config = dict(
    num_hidden_layers=10,
    hidden_size=160,
    n_experts=128,
    experts_per_token=8,
    d_expert=32,
    d_shared_expert=0,
    hidden_act='gelu',
    moe_layers=[1, 2, 3, 4, 5, 6, 7, 8, 9],
    router_score='sigmoid',
    normalize_top_k=True,
    routed_scale=1.0,
    balance_loss=0.000252,
    balance_bias=True,
    init_std_router=0.00974,
    lr_router=0.000589,
    vocab_size=4516,
    norm='rmsnorm',
    norm_eps=1e-06,
    tie_word_embeddings=False,
    optimizer='soap_variant',
    learning_rate=0.0156,
    batch_tokens=131072,
    max_seq_len=256,
    train_tokens=432800000,
    max_steps=3303,
    dataset='wikipedia_en',
)
Below are experts of layer 5 (counted from 0) of a mixture-of-experts language model. Rows are named up (a neuron's input weights, with its number), down (a neuron's output weights, with its number) and show model dimensions 0-159. Each number is 500 + 50 x the weight over its row's rms, rounded and kept within 0 to 999. Numbers have three digits each.
Before each expert's rows: a language model's description of what the expert responds to; "comes after" lists some tokens at least twice as common just before its tokens as in all text. This comes from a sample of Wikipedia text that the model never trained on. Tokens count by the router's weight.

# expert 24
It responds to: Articles and quantifiers. Determiners and number words opening a noun phrase, such as a, an, two, both, several, some, often after a sentence break.
comes after: ".", ",", " with", " and", ".\n\n", " is"
up0:454437555467536601468598452596564507499466482560619492465493484517560477619519499440490417538430469468539559588491432559447474578410497492535562598502451539560498503549432353398407499429537452501545549437391490475527509452418542489492499486491458507444525508471490423529535422484453491465542503529559515490468545550518492509478521572497599533538513545520519478554462477470546582527518469488574435545422458493486576492521552478586455502425546486445470409517547509480529456472534465
down0:604449467462540479478526436487543518490448471581452590427600464509510531442577502536544496471535502452530427533519485525514613467428478511517399519451523556528488555531520448539540543528531515580532474478436512508444557453523442539560513489516491610464514490423602446431505490519483501391411513496466511495422541581501473508508584466439480420481417494452438439381386502534480504516551529515491408557524486512431408433539512488445523498461538402480562587518517503428489531630494512
up1:479649543568510508477530543456611501459503522409476484492529465520499417502511460553586546457580526546453501480547413453635459462545474554475479517570618434524482541520493552465544490503424533571528526543610436495484493426508536565517442451522416506403440534582522497529539477538555457573490538451472428524473471533471507459475415515538407463555524400542474471452549528538486427517517502477403471491589470440523603534532538520535493552519529547436450426520458455547469499454478582
down1:488510545522475410466511476503574514499489492404524466591592468547496493573603474540532535411505508466541488558440496450482439389521471578503380481517545583502584520496550547489423472545470540463518583501413541460479518398390494466467492518510439554445540516422617447471473570578550465464549556596532504433463546580529506499543540434549458547510477464524514503551515501523515445423562556469437547447460540512534541507596438487529537417526420509482428466493500476529439491591564445
up2:488613475471532502548459514497423500521467465603563579372509507500528542484547540591448430502473515486435542533603455526557524408558444431551493524384459491516506524397574486536471536451510540520485565457570503512591537445554540436454505429516577430440504452533488511465512476346470475538527454445435538523482564513457445506490582410550494561491460508530494486493542479505539508460467490465525442476556446381517476482570476512466536600559450438411471585499512497472470547522428438
down2:519561467440541562462446536461522383465602536530448410529474474423398545454491548535557522491478467495463486510474536507503472419576466491539515465551504587493582462494453472418482555462563458411555446523459531524443508468517478496550475445487422409453495496520556389401494433499553531470497537359513504536392525466453545471475463502515499468501541492463427477556536491441500473408490432511416538546471536535500494503495584526496376471488439431460416414503367550554498442502513449

# expert 18
It responds to: N and sc/sh onsets. Word-initial pieces starting with n, sc, sh, v or St, such as née, normal, New South Wales, necessarily.
comes after: " the", " (", " of", "-", " in", "=="
up3:485511483537432504459467449405598546482479525453477470419503520505439506464530545538522423440470404456434476580452587451492497452485487514555544497498504526471474519560473570474411465481503489557474525530520579475430566538578518486424448581506386558416517444546437472543466607410546573452459408607450444556569530417493524429480522418563434447492475498574512569466480488454435457525433466514416549459527477490507564569538460473482474546491507474387505401505532481485467436459527445
down3:518484453511516456545419476498481498523479492438493518499525417529557602533413464571436492554506514443372567485479553511525551413606538514447467543459469508437537425452528578485486498466502410498470486440665500545522501497415586437509501421508612547414568500407492451518587503530539517509498558412514490529446439489541483557517541495472498466538575474528467536498477547518421460533503494540484530366548483547538407525531464503497528489515513503537524565534489515528466658426532423
up4:479438503557476501566434480452401561454557538468492404444461486467628533426445406517502505509464557455441466492475411541457480459405557500529528473469516519523497585516546371509583612471506489527478482516528540526518521438543474482566556541526506480512451485435514418500413445462426562519371521494591508431545452516511439429535550465478505500479503549583485537443444513584498454541509527548502468536499511459517508451473593492452510611437482417472473435518519491455549383495445601
down4:488507527450540462496492444505531516437514558553441500541511474476499491542462582465524526476523423518496386444490546549551410464476470592475542445521538529500481546610512508535390558543606562461504521544481449484450473544562558474437426489560503416617441472522421614498520452497522563472546493470448526423420472501427562579436582454530545521359531572472564528453507523469439542533561520455497528487509477425470539514483601501479450553605583474417452414524464537482494480448504515
up5:562472555480437549508510491477572443502472414514441501520454487490462466440399348448550476514508509603442549597575445465580597530534505495432555527495528493458485495445453485502517585501493490560568519429465507484554566421548497517524504478537511509475484491528456449501509578519471585625509508511464456526533561469548411494600453385472419488446441600585507581448569499600545481538457488478485537597537543480507502483557478487453411532454525562542381528525538534506506502438485495
down5:464457444461554547574520513518421453423482544535424469499448542456380490469500394495582445531545425391599484535520542499576507482513550423506500476535477467432404531524483480476551482521504517425480600491505533534448512495492439566521532552486462532495565481541453439495449397555438446513488572597519466528504542545489470486512480537481513467491531511457544411523501446622504504477484461489479557612539589494522409447549521493551455338536573488522382493533605489503517552532537521

# expert 13
It responds to: Sentence-start subjects. Pronouns and subjects opening a sentence, plus the auxiliaries that follow them, in encyclopedic openings: It is located, He was, she has.
comes after: ".", ".\n\n", ",", " It", " which", " He"
up3:454576513447518538501480459552479517451549478541469552447516607459520496620480472456445518560433497477490545492490450603447404518526462486493527411523454502381563448467418495509498488484456386528458473521520481484536538517522542481394549454576415550561543497458476474551548452453531465531555520535564535492513438447478469550497501573530523510507443468442512398459507451558476528550431527451592461545563421370590400520493556394534487502561502442568511473500389490483392492485489524
down3:584488433511541446450441430572558565521382503542483461541432488529461490540527532573532451477454621455487553563438585574467479473453477452528592480512484579545592611539540499555565521608555509443534593510510450499468613605448468533420441411515478527494438540486512471504543455467452438472504559508507509464496528456464547510473559469520536541345467440556486521541467583433495434500462448560504541521540517467515465578549561485466521583467464553478466567507531478520480517547519476
up4:480502510431410551490421521538422486473464538615523457427452628583531499516538534435620511484463546517448469487489462471571449532441507480499447519527494592555595469468505435517444500579474447413463482432484525463388551480580482546454555476494544532500477569406509441456479514465523521553444508456452513488501510525396382416514533429566505458511503500466466570466463437462501612476473492411512522492525409472520419569458531605489464482505465473486544460468520531500436467609440516
down4:474556587616504478390500453483437425546601423491463536511466515355478523542500553518482530409522505448494490559530503476521485473536535479391585502530498560471460519436518524468576448577577540437521499555377501531559489475436518503540423427573494525501546483502427458493461596601465502441531473551478475431541503480545462494490516542500452478429569586476605462516544479570509517509468433525498485521522494461499540389501493435522470535422490478454518557607387489595540488532526502
up5:441534536466522503551462583481567502497591563513593614548475485504442336457531489512456466486436539605514499465509465502489583436556473454523564501510546512509441463519454496503568563511525441593435534464502469549483437525522532494547482534586484440545492466500521543441510500465503528533523507570489454546468528480488516436486491537510491509480486527465544590505401536559577514445481510520552414595477549478489580569400537543593565617454584534480562462520472509537414655431459475
down5:553502491481447468506464462522510470460479476401427392409533518551501601552513563475596493464543532388596509564481492518493428589403513578486499498603491531486608508475502542466463551539585500439589486601524485526547467462456568476427494540404487538455505454468451480458498442524517461438453519543416521508505542504527472548488489468517499419484493426526433405451510487440484498479511490497481514557453567552518428467438505486504454398513506493520421603425545482415560383468574542

# expert 1
It responds to: Definite article in names. Mostly "the", "The" and "a" after prepositions, often opening titles, awards and proper names: of the Year, the Golden Globe, the First.
comes after: " of", " in", " for", " at", " to", "."
up0:566496569628519440556467466503502517559531463491459482486479449539490443578472401427529526476488544495641535506564428508618521498458527491549469574504510420481489528474504434609475550456487427543445475457518454530491577494447515454442501593484473543512450471511568454422445446574461484488489554544505522467537524528471586552575487504568482455582548529512381434437519563513403463593450419501567415517503486497498552485553534479520490537494496579474453515526388579595502536451549533
down0:517520573472515453426464487513560525458560564564428429501485479518528474527586506536503543498563591562474417444493560520485536529482502518481483451538486451546626503531657414543478516554599608545529516513500468566534447495503526544500523541597412407524469424424487474441494499522488488418500574345530546498544556540481460475434468485554542459453402472584428538444497497529485548517489548499539486445520508466498494484486501497475430484591459388485501500624446551456473575521518493
up1:613540490494438494491572485489535472446533416577457620510486557561524474419519453502555469528535475585517517535441583486527474537476547443487575580498470566539480552494478426434519457467480532550526481581498517501374548482488564523508456536535431471541432534565505480479531493453445540510450509549482496577467441437467456482458595478502515569495469457397477495517611520451400441533553521478570528559475422488560400548494467426353526468532531501468462477493425590555542491586579506
down1:533589576485422525493519513450493444517499458520458399544478521655584469510468454577425475567518523462528510586455545457430519494548434479516535605474532527485475614596468443503446586464494535503555476510473585547524452550480497478458576496547475497411442486439501542583496471503519510452520475415504407489531443570589446476439510548505481491554617523471527487475534436460434552589461537522439457536552470565516381533545521533490512537547478474436466492441414477478396472505435489
up2:521506494477562462520531442542475567520474437424509508480547529530412492503456508497444495486470583555450561427562583455518472404493498651525530426451507527524487451489508516408422553422400582552542492511492494492479454406512464525573487477506508524528542438596532463503469585578524528486513501457439484537439469464548524482609511437539365435499473512584486525522488549520488354538495490502577494479387471521540458388524521537456366498476459578469464512564476531446466539483498521
down2:527489510434523481575561529524430502429430494522553491507497469461567467495465470483491455495373554501443409545477465428463491475501555435511514418549483291432425543590536464585517514464516462488545487547459444451457560434527493431374489549471557520446455395520488527475519462539540503549479509466374575518510589488476577460486589503485574565446498498505494506400504556403525515509453491398494518533530549480510528452422445509481575485520490499540473478469553550496553426525474471

# expert 3
It responds to: Quantity and colon function words. Colons after infobox keys like "Based on", "$" signs, and words before amounts, such as about, approximately, at least, more.
comes after: " of", " for", " in", " with", " on", " to"
up2:457476513567547504517507463551523499474514474476576489603482546483513389518484469457525504430539430565462594450513604458549442425502457463471577471445538426553475415477545538473532477515484506498468484529464502582518576450532512500680383476441548462505449534526514497508517585474578580494664499510501425502492571502500585528541488525543546470474517523560624505549502514526471525491420534456516514491445553502510553494548507527450467521468551423551356546521511545428438542471442528
down2:512505477479491532539508544432482431626561503578458471447534463571470461592556472431512495564513544422488526463496487483433422552603492540528518476483562491546468490595467481465394428597496511432439491580491517542490466530554503438504605402406548546437544467494563393543531511483492516596453446525464414413510486678511496483488553469470480465513497536495519580548566502526467569525493452533459498510510510481540512452582502518497549387506546458572395553539496535456506513517530523
up3:471545499515492569354471496553519480552494480456470555520527505527554445551431456506614516544410482491499443465515456507561465548444517514480490438487489520482575521492550490538473450484442504387665491477437406455587549536436552470482427553339478573479598496500547548532478560510505555439536547492514531469558526468463634530570538493650435506483488524527485482455536466505484544512582439540492488510511409441557550520439474499480488540530514519437489430555514499510529400497476514
down3:475563553491508545563504434437558506504554573565525533451557592555515495600495478471443458437447486573494560489472577536489463405453482470549437497455465517443521422520495463469485570500441444538462538363581462481459486430596489601520492489526501500466540531372396450449410413479542553552402482493484525512452501493470422553458608421447466509517399522507495451492555514456495506460459456482444471545447545491543574448469489483418535448438520481439434589483521493420552542501513509
up4:504497584433464467377534497512575556425503481479572490536539445369482519466518424500552507460505518506517559581471517548523455545550461521516446571508537539464562482514522540515461614500547450553491453525593522615507463451556594445491509538572521426523461436487522506492581480550526443510489522536547479449493615486547391435491453500566525469532520533539438579498538544472557521522566515543499603436453514468534384529509490524517530536566592487474428574525606526591550536413525546
down4:443461455415485472621534564540449528455512407531499529479469558491463500415416553475508441531555458594488441489494527448519501470571507565522506466497546573533428569541439433485438528614464569607468505528442514516465451411423465387445432559529501559539407608543535435489432511459533558532475425476486482505549450503541538539482449501527524604434495439534570530446399484479501481524478498464536493497454556533545470466421468533383499452473461597441490500499474521447436448555505502

# expert 19
It responds to: Mid-word pieces, adverbs. Short inner word pieces such as le, er, ot in bleeding, televote, tallest, and particles or short nouns like out, back, per, front.
comes after: " the", " a", " t", " S", " c", " s"
up0:348475432476467602490506563559413440469508501489494614531553543434603463580414485540514513545541470438497520529546480554514484464557498485488566504495469540473557576466340475536549502452537460536542492457480523444486496541580434480563503470463500498521533524545435457561566584513579541558507479456555486521585415484571565509461533563536539477495493459488471592491538519472504473519540550499431495529486470483419569559416548573494469606519480448441504416562433495443479501476381535
down0:487535631506453475523467514499495465595430561514461429526521506411434510450473556504431547441491430461591546521474586447468442393452597497521498541479519513443421481517501505500505445494570558419485398490534530504432538476492510440458476467511485568483461518499506532427503509577543572527596460484518565550472467558542523469551597448535557536498511511583460456414415453454430454493527449370504556473519615500425483391479490468471527480516495440556460476547524519476549362521470467
up1:465497478487410560468514556541503573558497504435470551514504574457543462571553516529454541498515493553470430486563578535543469491550418534542450559547464539501515504472459488482494557560539429520592440454447583466539427432433518399498596523540484531589497532399416491450574495550445579502561530506600536506584523557477596452543545405567504484517561479512462523629578566424506515489420578441504513463424498520516424421541508512521459540568493503499518526522600482461517481587474456
down1:447516550553502416590576541462468476511573465556542453459517494488457497530464340501442483471517516518553400471423502613484483433529468499535514458538603492533512550513589470502580468488479494503437427507468465418547402560596550470516424497506478571502490506484529467498488489499442545494416427600509521498418527490436477389482570482471457499504510472537468570536444490420554557563494577469550514493494526601547536472480438413506501452566474550527401484549623442486516409509517538
up2:497438466425524494584579387467504484452523459516541488517428502516512548576493453496560518561449457583536445510518521553556537358516432428532512477523410540535397483546545525553457495489576541442456469473490551528603528429466554442499489487512511535505448496514536562463467537527460438509487484538357597426462466551492443453493504524474510476454484555476477543402538502421498436533446521573485405437502489519557565419503406614490544515535483400439475398519541519511508442520587479
down2:455446447491472479470516413489524491476474509595466452552509478587502548593419494559548530528623537476517440514572421533454516511549502499509601481488564451512415490525519461500453577460553428493572462482481503552511430548484431440500573464575513462450522552565504548484461405523515508600491533439585527465472558518403509497461511484628450523576512496444501479547553471499550472478447514532523452417486470525525509529440477626383443602496475346485510552568536574492531524521517490

# expert 6
It responds to: Capitalized word onsets. First capital letter piece of a proper noun or sentence-initial word after a comma, the, of, or table bar, e.g. Finnish, Oklahoma.
comes after: ",", " the", " of", " |", " in", " and"
up4:444417515453478565432402453588524462513529489444420487449522495534544446459401584455500412468477513525505610494405406424547444535493431490477534550551554498386557508542482551572495613524511467478563487514469472533445493490551520494487529544501550586490482405465486462509519532528472480455513562504646486438456433565446484465548457524528497432514422539449442566595507536539532491546521539458625480499486539537477501447476453456563490565422454446496513427449476533529494485605441508
down4:503554520514452477494498492487559538554467550570403488498526529515530473556492540464588531504576458557617437492475431512442540493516532528476493477411503500526507484535451510478486436531477515577439454551536509569464585496405511533548556383599415512442452520431557634491472526478527563387583495609429465544598531535469505455510566504453487519472422535502495481429529507448420497451455442564445514556450575543458478507569457515385545470394551501533507535577534498440546472560533496
up5:498590515416421500528470493502488432481598480458466578454547535496482447508478538502531481461438427572500584553474487476562534471448391538462587533562486543513519362567528537447493465515501497454506459500499509438520440529499539475564536407470486482482515466452487489505557464547486416527541460599459485421548470495515422403502493457542573507416466420570431477542512532526651459491604557523496507543484365445461502554517473524507488563515516420471595469448541495528646495528481482
down5:529504533535540452443537550454453538479546492576427546499562496485449570511491469514441460491479545525486469472512448486519517423522599474527433444477480206496476493528494406553562447533485513541457550516415470578528554586487464505512546458557451409451507508500524514510460491572479527511513482446489419550448513483395551513448496588587512492555561548460557482513474505366562533511447430557526537557472526540465539455467491474454533467557509532586482491465499545503581505519528541
up6:515481490475443460488528447578477510391469473457500498536495479411526497571506553466545463503398565481527544464562438563405510475470464534556544446521448591492496529528489506565603535510516443504477532603446509625471479513566450533553539488496435483478542457529516525474483358484392574466503512580436479512459439501398576519526456545533566513511465521512559406516455429611612524437560537550501530491488401470484445471507543459549475580461554436493526514599516556491456422489533554
down6:505493531544513503529511391520523516598444458525573575441408485492492526441480453508542526505545439541579495504552564549528557557510448539403519562468482699512584566449509561520430536578408498494553465461571490460512509435474561472493476482531469553551412511481447529585504519476583506535479505538506444477542514614577461496537443499517537515512410407496408506470472497485467300493453542546489438487514483447474507549498558462487496479455534553440451512511522462470445492480551456

# expert 57
It responds to: Fields and disciplines. Words naming fields of work or study, often after "of" in institution names, such as Engineering, music, business, education, design.
comes after: " of", " and", " for", " in", " c", "=="
up3:477382473521549565404505391533599505524479510530531517442467528491402477412491555586466533478482465502439602500470469529552473572443456474438550595498458410537459625463490492521481466554472509498538425555457428429545525535484484451517415563593569545524437501555453529564532533428474528486595585506556512493485546577480637484485501414501503504498537505571495536457507474464529540521489440456504542448489441502452584495497498471497551591549508592555431495510545531499511504445470611
down3:516617574501484466546502526469413457469507444497527570545496528540528481609486474456444461481435575508542400471425534522436473389546527577524497459512456549477465450437508491548482555480417529467409516384592481533503490507583514550523593494453511513495567496472443421447521530533532462581491422441473518471596384427511376515494569558507495533502472491402508487536476550552523443458497580536487545547511526436521469543469519532471514370499548451509500390430446494475499484578533463
up4:457477436516463531512558367463404489526541499423476525538522574520495465520501466536445476505525470576518483453557504440554451506507553548498528473407456506515513448504443507553492465488497513506588561502631548526504503540526464495454529451449521531500489550509563539582518487512453442432602439446548465546399427535471497488478459543500511481508519474446509417388514599444602566508603460614543529541472397525435501507396524490533532511516514506647443560497494402522400447562471515
down4:480376501517461470496507461494389528440565469468421558483494556511501479463498460411394487556490509515435444535518485486443533468392486520552556559558504426527533500511409503518490511445539546510520572454537475516548550514442430537506541413546534452530516400521537581498414436490414522466431535526452552605496464511465442569475485491511456577539426546558539481516487434519623594458464418440504544434423560479502498444502522544430526495490587376510419418463470453516532489493573468
up5:594474500489533490436456493467433462400463519505461487491509502594566479568559430552551598450491522559465527551528437564442374497522481438539527527461492629449480525501429497433443412498525528440520542485428509404563504472604517570527522473508533390482520428554436531484456442376397582522526462555609570612504512487509485506564479457466565547478467560488502511472480501478450515475494525571520503498511480503515420578495556488475446439441490502521503506550514506609481413460536541
down5:486543436509454488505563454474505492553500502457475476449553463452513496536542482593512546557557488519444654473551454436477516496505400409462474525557515568552480502437550488605543564507546516531516587452449573526507410523517498527450519502559461536602465542450519558553508562513496557554505456487570516520411556534482402510482565440512455470559462462529462511470545455449507530549464443483497447480553506600485441484523530399523383509483564696563473542462550450524434517432435498

# expert 39
It responds to: Narrative verbs and adverbs. Auxiliaries, main verbs and sequence adverbs in biographical narration after a subject, such as was, had, would, later, eventually.
comes after: ",", " he", " He", ".", " and", " which"
up3:471490552498444468480473537476483493453599456469523498423469513507553527474517481577484482400462531483438546482524452384385570528492490531501369460536569453457493481578565514449546512503465554532418452427456445470536458458462458443550499420483466570441389651471392483451553504430480458534559497505544470500442527509550508518586419519560514571532478514491376433528445525543535513560433491543542525524533498488465454490528483511473518463523425614479427498495515426530600561489497575
down3:543457469496537482559536497559499560512524434444450452517466494451481510530418465502491437452541453576472547411465508511568468441508388549517608584479564500503493445408489541513492461488496507481463465558448530516453504490461462536490531445451492453438514349543580434577491471529465615611500541408500520546540556520502441465485534468522551605410572558510548517523439490495543439616634486529444544421496554511502465553482438470535448446586455430529508458513432454521423444508488518
up4:520567504555585429476556454447484462395484540559456477390442449533482429614508478498496594504483556503485561556551586517507492459449467527424443471545466529446472549515558539449455511531535421517480541529483481533453413589453594553480575482512536553533512566506524523602478491500543450521567469488594646531455453481460475564569534501533547493482424538494563504533526477516461545484508588531468627438434451432499472484495477589489563412486541435469520376524507528482557475453476498
down4:509524510482447518514545473494477485508580420492593474532522510498506634333581481535519554555415472503537504520503488476610484541476530535417501448394500467475463588489550484554511501462444520504512470501482576567478487407450485439570491525557509536518482547513517570476543542512483599465531613464384453503491480454509510471459479470470447488483452488541430544534529492470407402449601508561519583496476422465466437432538482546522529597438418549534505496449453399503495606491547563
up5:461367547505503400483515538498425587563473467527532482486529444537408433498519502459529454468531555486432652507409403532561488446460547463496558560488513537555528511500433503557518428439500526476471529498478493517543579480444452533584583509501513516480596454394542546446401464602540602516378509509528496560597518439453481551527527448493540433501463570433496471482469445443468557551415493512503483483449457454527437529492496543451533480575517503551478482498516557552558540449534586
down5:514511533599536498478474494420485607508542406602364434515529479548542478483611490449430491569577519471505535434498509443450524467544542503527623442527507413440490469553507468433373494468488526478506441621532425494502444566468491447516539453488470535556552454466503530492510482508545463526550503558561455448609456431519473586462557554542517561582462496514440471562547530549505569483587503514566656558490519524513554496476524571582485488500480473517506488464473443505502531459436516

# expert 32
It responds to: Past participle verbs. Past-tense and participle verbs and -ed endings, often after was, such as released, made, appointed, named, led.
comes after: " L", " was", " B", " l", " D", " N"
up3:500547575546484547508459562506535558437455528549451474517448421524565494513490424518640566510475489435523532473415492517590560508419418522464513562569442597541584543576451516472469506525544517459412483525493486407504422512572458460546544459446552550516498482508570491407478591425481521487514439558545456502483495542446450412409496548522482489439547432506445530472582522432589497561496495524477585502446470490546527453563553560549483608460448553531440460589454537468549425495488440
down3:470455525504527508499517580434477556469510483435459557495493463412468589501533505533473416475428479526557483592565571434463512573501473548585525418352484489438476577610505463512406522477549454455531523454484525491523493507500393560534551456507500458534485489339586449524458507543540519408427485511491472492566582472518410519559478486527592500585459583478478509506443455489513432503511479512570459450511403487443554466502483424572560504390534519538459570440435484504523519503447492
up4:373549520526498508472481568436523425518571551489510522492526433605562449483503492419444556533477517470477516485548582608510519443468407518425458430501561495557457436506518484553511554554526543544495498502517477552508525543549504486527489592418441443495556451500431584596591483550600570407493538487576493588524529434476446590540421433549518488509518491535524421448486497552547513583453445498536538436490511464503447455537493509598533531587431493585460575514518464523484546476621498
down4:540511460476560465548550530542506535454543456486416624498519578422574543388507486490539424512594536549488470561536425427570474495467529477500443476556541407430448563497494434549594559457497504504559432567536567424520490443462501408428522563524449582487461560442511469516494486577471480502503438416522552407559470467440443501569505532404508442525551543431457604444554565506482464498498529475544490445482481509444469422513450438552576429555504500542427547544507552455496454474445461
up5:489528582499526492584490479465482515486522487535406626530466553440458468523571514514548475574509493503514518502591533449485571486485439612493547507398513521554578510510464560521515547511447447516567608523538537500578475510605459487546448495464515441462396563418490516522535439412533454512460487563533494460596547548524514508530566463635501466537397484447587502470494453477417556615452513527464482494580486421490508559498461510539577520504511511519573567574578535595551483516499428
down5:437467533395440435469521495477495509441554554505516542459554464516525530603422416465484527468525516487427532437546472453524487365455531593525383467415465571498553495472556530430464563568472562476508496520436545502576523551484492608476516400463429485499486451496475470537549562568472505489427530456426462472562553534541491433479516529520613517425452510489557459586421501506463505509450428537572540502525540522414605506535527425559525494541400508487526432575411452501504430477466501

# expert 31
It responds to: Determiners and conjunctions. Mid-sentence "the", "and", possessives and demonstratives like their, its, these, such, usually after a preposition or comma.
comes after: " of", ",", " in", " to", " on", " from"
up3:469487523473496469440517491531572567433496486561436415480499529488497441516518460412609469432499525494475649557562475443439494452500532450486543516475532404431481471536495538528476552507490501598539492486559534474465492441520532538534510523459508399516524475586467464410408483519410455527432606469539440472513540490475464502486507509479557573414551376506423460428533520445533473574495484531467447383479368458551537473561529394535514480412477520533511482468546579585445520460557461
down3:554503479534536515529526466533430470512540502459538477540520527451526436479489580446446547492507529517586454466457517451474417584550468517462472449560570374628621539513460518439484496534435611448337499533413507503490494529433447578484467527487355509438416506530527535582510428525578574425480493487475451518475517540459496495514474602555481482545460508539499501549455426476498541515582471538418518534554591544449483539470517552474483517537480538458455533520458427511534446533455602
up4:545525505540470548493518559517546481591417527444518520430492415551443505450539553548496514441421529515457518477554490484622475438516409458534521517516551396573522540408474478540472513491514482564550600522492589451490531375541506488512516438562506510432607512474436562545518515435479489457485519458474476365452455504549541517526473424552514436432583597454510544488439487520500474551566564453542483445465587583504495495601488506533490546483525444554580462490584551482469579396532538
down4:496443578517533524527516519535540543514505464551421423540432514539511496409426451455478462580448481419455517462377555540494568555598554531525521512433439491455571476524427515507501503571476511546472463506545426631539420562492534413415507539550452467426516464556618423474459570595542519475550473491560495525455486558484506501479465502489429483535482506465558463454498518480527554457522430564605518464571527427596545501434506557509544435521550477518505503468477490414504558641495567
up5:524561610549428387512443508487445429477493391487500534471392511503525526490537508542711517484585540535484505543443390467560492552477486536567546540470439535480533463523519453494501573509484564534503524502512489454477506530485427473451603531517463535543376555573463603458501479404505474526528583496446462590467502505515471451477553447534466454577556487507480516565477490582512503483533444479491415547512433468551363502416528487521462538506409520568453459508505488511479480524522498
down5:518480521455452513532496522495497490516449464499468494478627447483498588420631468555463519532432511463606568606484494526504503419527496481523538455503526562505596650479501527494558546587573509440528525569603422547509457476437512547540483500525501492467508587458484441455502539485468444402454557558445473491485432572494491457486483500466374460495462495432489582593452438499486437582487463416511442524541549512496547572515506610444450527441508514539573490516530627476485458505522488